Experts of a small language model.
Size: 11 layers, width 128, vocabulary 8192.
Below are experts of layer 8 (counted from 0) of a mixture-of-experts language model. Rows are named router (the router's row for the expert), up (a neuron's input weights, with its number) and show model dimensions 0-127. Each number is 500 + 25 x the weight over its row's rms, rounded and kept within 0 to 999. Numbers have three digits each.
After each expert's rows: a language model's description of what the expert responds to. This comes from a sample of Wikipedia text that the model never trained on.

# expert 3
router:479517478514493493544515505527482469482489545524478505465476541481501486520517499507504503472511457502451525515484538483480528514507526522529493487491451499489505458489562517513548513491527471483515455465509519482524532495503523555505534496483498539498474500529515528523505511506466497467482509461463482471533512529496475456537478505501522458481479532522540493502460516462471462511517
up0:501483525495474512534438496496521508485473499497518519496514480460467518518511505524515497518499504518509456486535519546530516475439460463497500497506490512534516484470455471499511509525473531474522519539504503505479510490502493501521542545467520499494501545517498484523451512525482526505563450531528527506517557497511572478519483517507505514537474483514541476500491486483481523505499
Description: Words and word pieces inside quoted song or album titles, especially You, Love, Me, Mr, and contraction apostrophes in Ain't, Let's.

# expert 23
router:497490470494528508512469515516487536504506531501533523498478474435509530477531531537535515468483526503489512534540516506499457516526538443516474523520465511521490496471506530546513534484513517488478467504482507472455495517498494532465462540539474462486519477470502499522466481493463520532517461467523518484478526477542501484511514463492530479525535482504498488491475496504464484533523
up5:488484523512528460519523504504527480510524554475523521525478462486491472560512497477510490497505457494516508519504500508468460517491481486529520473489489513530540535506484487463533490490490535483473551511485504521519507452467493520521502529487441526483511564492488529479472497476477508530538497531494494545488449514497535467486469545513539505527537491509513517514479511496547521513506
Description: Paragraph breaks, = heading marks and opening quotation marks at section or paragraph boundaries, plus headings like Biography and Geography.

# expert 24
router:491513506518493486505504504498469467468500504479478465507512496519490478525452517445466505515464554475501507452488516520530494553520531511493498484511544513477511489490503518455477534519472496470496468457483519492514490503477490501497477473524529515503506543527533473513491531537468471500490461505475515481506512497532470471461537485482470505541449506453530533470560504506487499474542
up5:487472417501481497497508481530496508454492461486507493583557486508493527524506464488512512530519511503514535498513481487526521483488496538484501504543519490482477469511494496488474488478508553521478521509494429493509535511516509486471490493523511502500511509487490501453503510549521468483476515451546509484514481467459550491485533505510470506519511516531549510497519503508484484474530
Description: Opening pieces of words that get split, often in infobox or stat fields, such as co(upé), Ste(als), Sho(t Put), Go(alkeeper).

# expert 2
router:526537538510494512501493521451534526530487495490484509530471501492446498535502545512523468544495462508518529490519496506505521520543480485523541482507532494484510495484502480520507451533518481516464540535502476525482483499480519483506498489486483463503533484483457490508481533538459483522497525485473481535490499453459538450504475479506520464465501455492494523481459495474503456462484
up0:467505504485419507512531494527469502445522523513531515507543514512477498505468502528446522511511461514477465508525515513547496531472513547482522544513516471503483479488526511448508493528520481486551492517468488468534471492491501531507487515518522507495522509513510485512481504500537510424481547470494516506483501529509509490502507468477515506488522481518525538522453534496481534496509
Description: Prepositions opening place or time phrases in biographies and event articles, mostly in, of, during, from, as in "held in Mexico".

# expert 25
router:546467507542528514546504443525534546510498523490553525534454442516512546461518447515530537476494506472475538513521483495499500479520493469518511508460457522512479500499484513489512489493528510524519511548522521500481507508507499487485443504503474476492513455489515493526493510529527503508488485488507518482517492534487517479540486477445487497458519501475473520483476501514543489501495
up5:510522479525521488550486504493478493501540501537495464529523473491517547516502485514514525473472454483510505555523531503500499518522516531490493500490492481540516456540506481527486556485489522521493490486531548530520505502510517521532488475511493467526479506520491524489539541490489470547499510478540487461424535478534476451476457492512471518465486532516503512502498519476511511509525
Description: Pipe separators between table cells, plus colons, semicolons and dashes in infoboxes and lists, and labels like Born, Starring, Spouse.

# expert 22
router:489492477550538487513493477521443516465474493484526514544502482536512545453482476496533496514540536472483522537500489515536472484508525475498519513475513518517496478481457507549491473527513496489477472507498546432490488487506486528491462470484474486518508462487504456475475480519507525527550477473515517515521485517500497476490494482459522478478508455521539493479479511487450494485523
up5:543514501512507512481580494462498483467494552514489484466518501531476474510529476483454514483542492541500468484498493512531487509482507497524493530483494493486499486487473452472488484510509539516529506464481471418528519550500499504494482485484483498482491522536499475525514481523475488457468488509543470483535500492473514478532526491484508525486539516521479545498537533518529484522517
Description: Final periods and closing quotes of sentences, and the = marks closing section headings, before a line break.

# expert 27
router:511527518482524499497471482550505514500508540473535513477499502482507522473535487542538448496522472469528489530491502507523504496510492499506483513498515504462459512524500507466445495472492486485498484527471485469507511533459536513456474504525498507477525453529539550521469483483488501488504455536486517484475539509547512526508530462499516493456517559498449506472455520532508499499510
up7:550526520503486448528501522490505467513519527489487506499514499519561519514458494474495457493497469463551508507528471515483511480505493510474502456455523459475509499504451511495534531496519483523440481529512496511492480501504497502499494562532456490473490486485484476529533521532502511527483518468481468479474471545465492460520492509481503561506456522494514482507500499486464529511499
Description: Line breaks ending list items and table rows, plus table pipes and prefixes like mid, anti, post and the ISBN prefix 978.

# expert 21
router:506474432513505498486533529462467499521536491530522482528520519476511492510497503529522491476509526483551472492472508464507506513467536484499480434491508498502527463532463556495530536470532467475487512540496469499472548503489528471517470542484521503517496511514532527457541479543485515518483485497485490478520491489485515444486544495494506514499478533511489503487527506505528479525472
up7:459520502472538522502511518469542512510503501512505508489479499513510533535501491506542501541502496491513484500509495500492463496529530522467519463468493474472568498469476537446496493477493429432471485531548458492526512498499507539525534531461493500479534466499490496504486477492497495496514502477474550499505473527501460515498472511509491540477538457499521490491495548497528489493495
Description: Middle syllables of French, Spanish, Italian and other foreign words and names, such as -era- in literatura, -ona- in Régional.

# expert 13
router:488484494454533483484475484465483481495498459510485547515493518506519519436451511510527496507517484545534503500505463474452550532509492487519530524503486526527465505487475546510512508516507535563514503539522475484527500491495484519486521504454459498524469541468530508514544508509492463474511464485516488512493493503472482520515502548486509546457508527466494484478504475512460490500491
up5:472552534517500517462503508521507505527519516497486500494519486507530534488509523456519502480487490501494472444511469501495473493538458515496471474503507523467529511510441530493499475462525467496455508472487496520510472510521489464538536514472498465493481510455533508502492509487490502514464459503483486498492461492503527473584497506451507512511521478496545477567513470475516512515529
Description: Subject pronouns, auxiliaries and adverbs like later, also, now that open a clause in biographies: he, was, who, has.

# expert 28
router:521522497500533532489463514514550533527494496504522504526472476500449516489506470495515523521503528501483545518515489462477516523463500482533509530459474533492474491548534501526512541535487510523533544556507498480477495527478508512510479504466497513535492499449495484504531563507541485504502497471510523520504530483476541482538496511531556490487493508479481517530465479522479457478480
up0:498516483530533474519502485490481506509455495478513455492541486477501484483514520520499514531517465509568446529504522540523490517530487469485499422479498500499511503536501498507483483523484433510485486484501498522521501491527467524497509485538442489493468542515469476460516499496492511495526487511506491489501539511470538478510456504523495488539488524489423482505499510470520542504518
Description: Commas and joiners after a noun or clause introducing a relative or added phrase, such as comma before who, while, where, especially.